config.toml
n_experts = 256
moe_layers = [2, 3, 4, 5, 6, 7]
batch_tokens = 262144
Below are experts of layer 3 (counted from 0) of a mixture-of-experts language model. Rows are named router (the router's row for the expert), gate (a neuron's input weights, with its number), up (a neuron's input weights, with its number), down (a neuron's output weights, with its number) and show model dimensions 0-255. Each number is 500 + 40 x the weight over its row's rms, rounded and kept within 0 to 999. Numbers have three digits each.
After each expert's rows: "mostly gets" lists some tokens that are sent to it at least half of the time. This comes from a sample of Wikipedia text that the model never trained on.

# expert 42
router:550483681429583524594545461444494440516499491497483540536519522516464462466525444523539528532537506513420526458518506487524483523518591444464451433486486452453485453453540490474581454511516479557423476481505463471520483443503552490535506508520469506535510531498550475506545477460426569525478507542482495514482518495488489493473516488495540527541482465470479500499497435516456426496555475574494504482458542546537521534507542482513461486494485470460494473471536525501499573524458460504543512473516548485465462533459541505504445438388539480517484566499472484521401476451515510503438434544525509501571535540558554556467489466590575541495528502454569585466507568525543475498497434479567457490497467504486514502550456457490450553493427483557488468479504429526552538500508522
gate0:536531468480546446469462522529451588543507515507476544495540503491503491441473531551488479495551520495526465449471530427512480408485566568420515484456437475517482501486469444474559555474542526498536510509461550546503430550520499485475493481455459494525498469509566500434498522532514426470503578481487496516445490538563457507513454491481571521589486472489519402508467503479512530530513458508424429548493544429602530448526472498514526565460543531467509539405548489479504434516552526513517540459530493469477522460484497448472505504537509476507497525429452522563551560491542470457542424486546447481557497441519536491528481523482536535444438440532463435467475498485602532530491561550475515590537501453343495459533501520528511487464504555499510504558488467496533499529521518
up0:517488451500470490467492482516439526483556502477473473483511456543525600557513516522522510489476595518600454492532508560449546462492539540494530528519470506542508560488470496490544542529475563482508468570458454522476509495439478492495481432467481556517504535529555509505549482459446465489452456554493533549522503508476505457441431502427561562509478462461525519506498528488440468477503547516470447495443484486554507530545496547499490525522464496488477576448515471461516528495507463531516445476451434436445487439469503442523467501477568484478519466461398517483582440514505443436561499477539484435497520551544449526569528482479589480531458490622580488494474531533525463532477513512432521526460505524491556390513439452579581512500498538569551575574525548494454526475526502
down0:457477516449564552435470510547556497454490581549518494487505446499469503546509458427514507558494437485462483481509472475483431511482474549493423544475510512515465549486508486471515499477489576425527512457489510562522541490462450537543500483521516515541516456421514458553432566482449522535529462472478451505529581409522439474512507528524473515506441539550578567515460446466514498532558520468461507525533465516483487509493503448526528511507505523519590449547539496507481473488466550489494457481524492455492485490449515511553575486609521507520541555498474557537372519425565504400461541436551491496536476420518545447490492465475470415449489517480447479444464483456504497484476511474476503412514474507553428513540562513496551535558477546457600527509510487442545558510524520
mostly gets: " Haleakal", "STAR", " Avi", " Mid", "tsch", " Rud"

# expert 124
router:533485555528490531519511515469409480568537514539488510519479517519488477483514506506554541495539614466475563458552453495523453495450540478483501423495513532446438434477507420488564477496522481492447428435496458530570421506508566486489432514533503494507483531515587486474494524467418543528480460561468538502506450506479519500494483519514541484584493449462489502545526416465468523521450473498502442497516505523511467496504563598530439451458480528411494512433513542466513498529488499536524526451543516491514461542468486570539452448461549436543470533560479472462451516465483480550507495549509530465588584522484558519474490443536552483530543498422509515481587549535560476511547480441525441515520531484572568497533448518517488583477462438529473435491520421567507488556538502
gate0:499522468516432481541523516569471468516521506421485455482545540563470526437448532456528405521549499513541440478422549470480492507494514512455562492523553466526468532516468579520492503552505474533530487462494488412525463499501421500455521478463489515494486531549472504522497477501514544526468581476485521539479481549429453503472488480461462508489530439570514392562504525544482445491471573462476508574517527495498451417485553469501525441473536488551497468523525468465479492484491460501524495528550532488536474473529466446462527569548472514479536486528475494483446467564510504486494500498475391513459486384568513543548526573521531492460534441498409562498472502497570537517511502527505525498482515479398503520540524430543486490514557530457415518533554446615474561542536402
up0:463529514475532498502604411463531481532464484479522470500491456467499459522494456496464559509511482530476589532554394513459497533494442490528486528482399477550539522544484523438469460422552507442507543506596491568549502517495533540541494547496460550446493444446496449548430503499512452525489472553489471499509550485601529528467516495578547515514470558523545579518480439472490582515561497476496531481423465416504522573511450545489451535525565544475453505544507487521543569449505514484436523488469523523470565523538450488497502488454507496525501491493539482541530581547480512484503470490514552467559478551527482594461474489513511522558475521429545529467542510495477507424465503528431543505564499472578455473482540554465526529492431500533529533465426447495535462472456557
down0:530574515455475546596539502510504462483543472476506555520481561459482445460473483532404443475509525501591393491450528510530487504524510449535454476508485528471482412507515462546488492573478465525514443467461487458511483443482490547457483441499475452515529488508487448451506523538499580522471557495523469541471481510485488515510531489444426560512491501532473472458564558536472517540497587405442445465491482561534543444461524406488485514524449469463514535559548520451527472546505476472487465487537504429541484520429549511451523573467405520465501479549454507484566502418516489508466490486417443533537447536513508490518509484509514447494440488454541527513468552519426550525542405514458473492486484539441510497497414419474548458476544485515406464517558493507483555511514486
mostly gets: "\",", "),", ","

# expert 126
router:604493664439655482610553451438511472528490468466505511525521490513487484474531449482534526506518516538417553439537481515523450509501552444451481444486490511455499461477498473457586459481503505553415497504494463497516462443468561482541524510514451525517488547480514501520505510474444559484466501553493522507457511496531518498461501497530547554546477491490505481500492441506492414531513482587497494463453543525517519538511552496550473453482510526459499498514499521504510601504485453506548529485543530505488466540458529530510490486399512495541480528529492511518414470442494491502440461549534505451578566537511544548438511491610538559521529529493552610546516573466531505455505419475524484487538487530511516490521449453474478533504455482586472496509464452523512520491482537
gate0:485499582512525547590489481461515523518499445480511459486435472554475505474500493466478541446494533534522456565537472503457475485486508566469455547529633543447556617481500503510462417531491529508463558500556494455567498493471497547456475486498581475445523533523545548527557549590528408532498442408485480577520488513503431544430447519536440517499446529453528513516545501522543559499503515489502508504527531425476443509503533486547472442461585470521449529495487450533544554485529425449528514506515511501464538484499487539512510510474497465533506461486504509466393558469504441499496456564504491494429518482482507464441501468505489460484466528504524459516565455488431473545491528479539541456534529457551465522597538453519505401460470486453497469453534507488490577507486556
up0:526510418510451533443568517520483452524493516519518551485565546438516444505493519517506450506440567487522523450478492530544519529485512463517511488510414472542457424468532472547554589483545450500530511488477496516449541550444485463530550499519454533613495439512500443486473504443499526476521549576547510484518459510491542466523515488409616464506531467528499463538457482519423501531483450508543485497437554549531578482500476551427512553492463508497542510512567515437467470528530556569470438448430461490549474475514501533491467471503504528487527517524508466548591495493468551517455558423497484501634517526585498530506524467494526569540508435494502521522454557532565517506526499533481539506521518528483539474410465514472443544516528531510491550564483453528483431557530439
down0:450511475537534534546483465574397526522479473531593494564538450497541523457532484562537488432496498474527498412601452409518475554569539551483532501563534386505508523477482492510529474544486543472540402506449492470503455527474553563515493487510382525536466536469495542516471513484458432484509562507495521582476515462466523480524470523542479506542419498478491554462471488492443470490511513503497558502505464524508534528542464469511493490485538542525505557529448515493413536473581477527574566437531527460484469555411564558504485431477451526453536561508488520525434494515445477476488530496497510443479542526500477469531555544543505451507532529518530513533502482521491514484474510597508595524503514500499447432454531495484501534498502488509584480497471450517464518417432519
mostly gets: "STAR", " Avi", " Tul", "lob", " Turtle"

# expert 120
router:507468543527523482596532546500508471546497489517491527549449519475472462445536468528555475534496537575470512502568487473456489512523543505503471460515485461504498495409467431454513496521516480603472479461547480546472478522509506443496454452496483525501421511624556454485500570506427506488417455516461593539492470471466563555455476533469516452543503459502457481541552489490436484556444443541562476545458529460508483569489523501555475497501452576499440548459584543473571528452470450492480503456558520423475460496485529555533479454507529484539453501481501462546451442452382416525435504549500480473505546526499487522420500459513562461475497497478459528502522525514524457513581469451526438470522562538515541480543440558522514526509515477556449460514484475499479504562535530
gate0:484544458475523531460452564477518466515537548546490468476453524476539530544466547451458522522469564526482521604549451505478385445528543500514547478567493492481505480404433488598478496441487458429498497560467459546460591479458473484470553497497507512510543452496459437524538452519500510455537550466539531495520558539535585486515506440482550490532453496433497512551491445467557430525441543518501530540531411495543495502491529406500488501514492544472486485546495476469481495538501470505522468536583494459520458505500507459474539469446470445466401481494498520522466509405487557484555420475487533486472485534414554508489506539575544484474467476471467502539573459505533512481446485470560571438543556465572543528512522521587493528467507517473500522542521502505474423500461479
up0:500518484435537485485460487501524487534517551530584426530443564566526523507545515527492497594480516508514477612572448489480472529473525528513544485495519473467448505448434486529535484522527494471522487584486465549560506505468501499439540504574547512495560490504495405492516408583531554532528556500420472519483530528517513561526443505519498510463424474445430477520559530500542408493434546512543538494586464536504479487515532425451535448440493544497461489516482449456452508511490458475473479514598566452496492500417525511541510446422472491484444506478523490487483433446530533518500507484463513529449475536444465432503565545482501478545519463448503492517601508570483474528481464502545518503529564440520485474489436540548549502439513463455489504485553469505507410460486489
down0:518455467496524531482535513475480443450565443420519474488499500502495411457519543481551478440522517462522505518511457496501563542456507526441524523456517522457438518550602550480543536555535518390485506499476459488510539522534548504465499446471442459517528441506412487571503468464470494441503494533502481482489528522463466438552585440428499506459481524504487567511495472516551486541418507516462516436534531530543501515557520436505544441510559423534502464538490500559422477582539471536592489550485540517538494536473531497532453455524441505576497479516492492478514534480537534505469495483464480507487433571476553501473476449576461521482470463486429494581548500502518486557486534440552581467510570539446502466488563550450518498534482477458564545454490493605517518457532459
mostly gets: " 1–0", " away", " basketball", " 1–1", " 2–1", " 2–0"

# expert 60
router:515450541465469527521565512439462484507535527548447524564441528584472448464512487464516475441517534516442485509519507539490434505503553505470468460540464454461505462481500471452552508578466417546484456455597447496586500477480507469547462489494527484455475522550592466435514534453457493510463471600485542549501517477469477497475494520495536421543481476568474469498471468525456470463467481538568428475434575514512431492506597601510502481501478534452447492479575479507536569496484477552447508415508495451480427546478478544539468485468477478558517544548435455505473498509498494520503473557453422502530550515465562506485539493550475490513451492448508525453475584528549516525499482499550480458525494545543494496571431537498499571537480478507502480548488478483514607553553517
gate0:525546487475493547527516517510512564545557533441486562583450529533537513485533490494495517497479525487527542548517541427527471517511461543486454531405482549507521575482519467503489534495438527573507514510498475572564515569497590513526509502502467530578516501554547466435556509507545516481496593453533554513529552535533440550451464473478541407494518500517453492410494497546572551447528419468448597562553479478545591531545498538508521559491452496526500422557508442498509532575467485548433499474497495493460524559480469436550525469479512520585488528497509447564523525530529534558496514489522484560514484576509508536486490481482469538467508536444524529467563513544496522463489527504494540521499462407550485460497412554516564549478508495499495497461455441500593491531526512
up0:487465513508476433535507439481483470482558535479428458464479507520576504472525521551538517441488452495470524473407523629448479558479469505498505485570531536493533441506526494550474473500451452501507422589515479419502474474511496491434417470539558414530489543466471548487575502503478552481503457535532499461508433465474466502451532537508524570499448464557517551538494535465430461525585537499482474504453525546496544575504533458524500438461497511457508471427496521532514475503424465464529472489505451552474527497499467493429508506546500535475501494507447571435457506439528489461483506495479532517511564461553488510551510564495458482527522486526443555522433493422503483508527498516583439519449464480430529521598521489508450504460478566523583417571547522504448447522505493
down0:549477382476489514515451450466483573515561517484426526481595468533505552536514441539549478551540462570535459549560490547441492493467482461476496472514478529489482512555528467503476445492481483542465489569504531561518505501447469527534492490553486477566561598533527526457505514486484523447511532459479566489520442476524454497492493505451490490514489482439506483474564457481475448487569523519469531540480483460415473487437474458507519487532477427421441474522532554526472510527586494478531464535534469466569540518522507543506480468473508513513514603550571475507506542460467492476515483454562526424506598493509470552510509531491444506442457550408505506483517528548546451459498518498459527433410520471496470465591528502500424486451563480564540496446438502444531549530437467
mostly gets: " (18", " 1890", " 1860", " 1889", " 1895", " 1901"

# expert 163
router:560474587511560497544567512514478453547496465480482506512422525486488490477538471539555489503472520470461505498516482476552465535478550459496442409473404532472492476476514471469527466549470456596467444488491447506561556505467521486498415480521515537498434530529554450500516563510431459495395522528509565529515437484493548600486532538530480516514444490525470461574505453527466475540467509502477437519457493542526455545491556497501477420438434557467484520480507500409502531510509434479503534419519515504554470522473524557509477454485485486556431534480443469524461512458471446521459485483527442512544552519580544515437460459543523579476519528514530547454529557556502473525609418467523483518509532506494564503560511527531483548587480519517465489536540479511516521591510525
gate0:465487487491462419512469552526488554467493537566465521473580517543500495515509457544516515532480429483538504556534481452487470499459514556473494567557486520496525469424529537510565560481516435511478483489500591567478465529456523509423512464440517496514482440561453536535451509433472475462512460536542580448549544477476516431500461567480515521563509527483505460522452561471501435512528514462530490509572502511470480423508559480486482547555534442544527484559429521574471476476499432472565480517465577540500503405444495461521493508499574539495516508499516513594497553473521533554434502554519475565492458434507475544476529509464567469554459488514556513485574486484538481453538472515481499498511480467403524499470525512557474520432551502468405503441501510566529485481393516
up0:440523538487461497475502513474496540481444520516544460449560489479481473472449513456428505501495498544465491431600450578463516486525545493466553560532501426493571561577467502489494461500501546457471491479457487445555531447543499535487483478532433549528547605437467495504560520566471521528599463490487541526520492440510472505432498360567483487516555423404484536550574551483515534508470498502455522479519482512519536564490482475559522514581526509510453466468468498506488496506562551559427536475504534474464549534530492538493490488468474473476548518539497511489448486578502448480529453489585539455500498558460490466507552520498470467448454513547446409536521525507476464500457566503513491466503474575526471509500497537465506504543414495434551478511505492502444480451585490
down0:516474453492451483561488470540475498531449536546477566470522494546492533516473451457525540509474497491469527511538459475531442560425535538572552486487528490470525582523502482541557486480442550549512528473459511491526540521515533442594562471535428507488476578607524428494464488461490466549457553547576498467499547530480500461470506526526543443534549519500472480482459456481557495474504572510552510472556530508481508568549497446472530529529553477513500450545464463565485499516500477530501507507477526511482492468421505449483467540464478542551492488494436474523503495438490461564480519536571457494486598521567558549495504525523465438498496487534603509507584433427499477420488496566537559452476487469439528542395444510495534484504507604506517562454434480528458466458499554
mostly gets: " life", " people", " men", " son", " women", " children"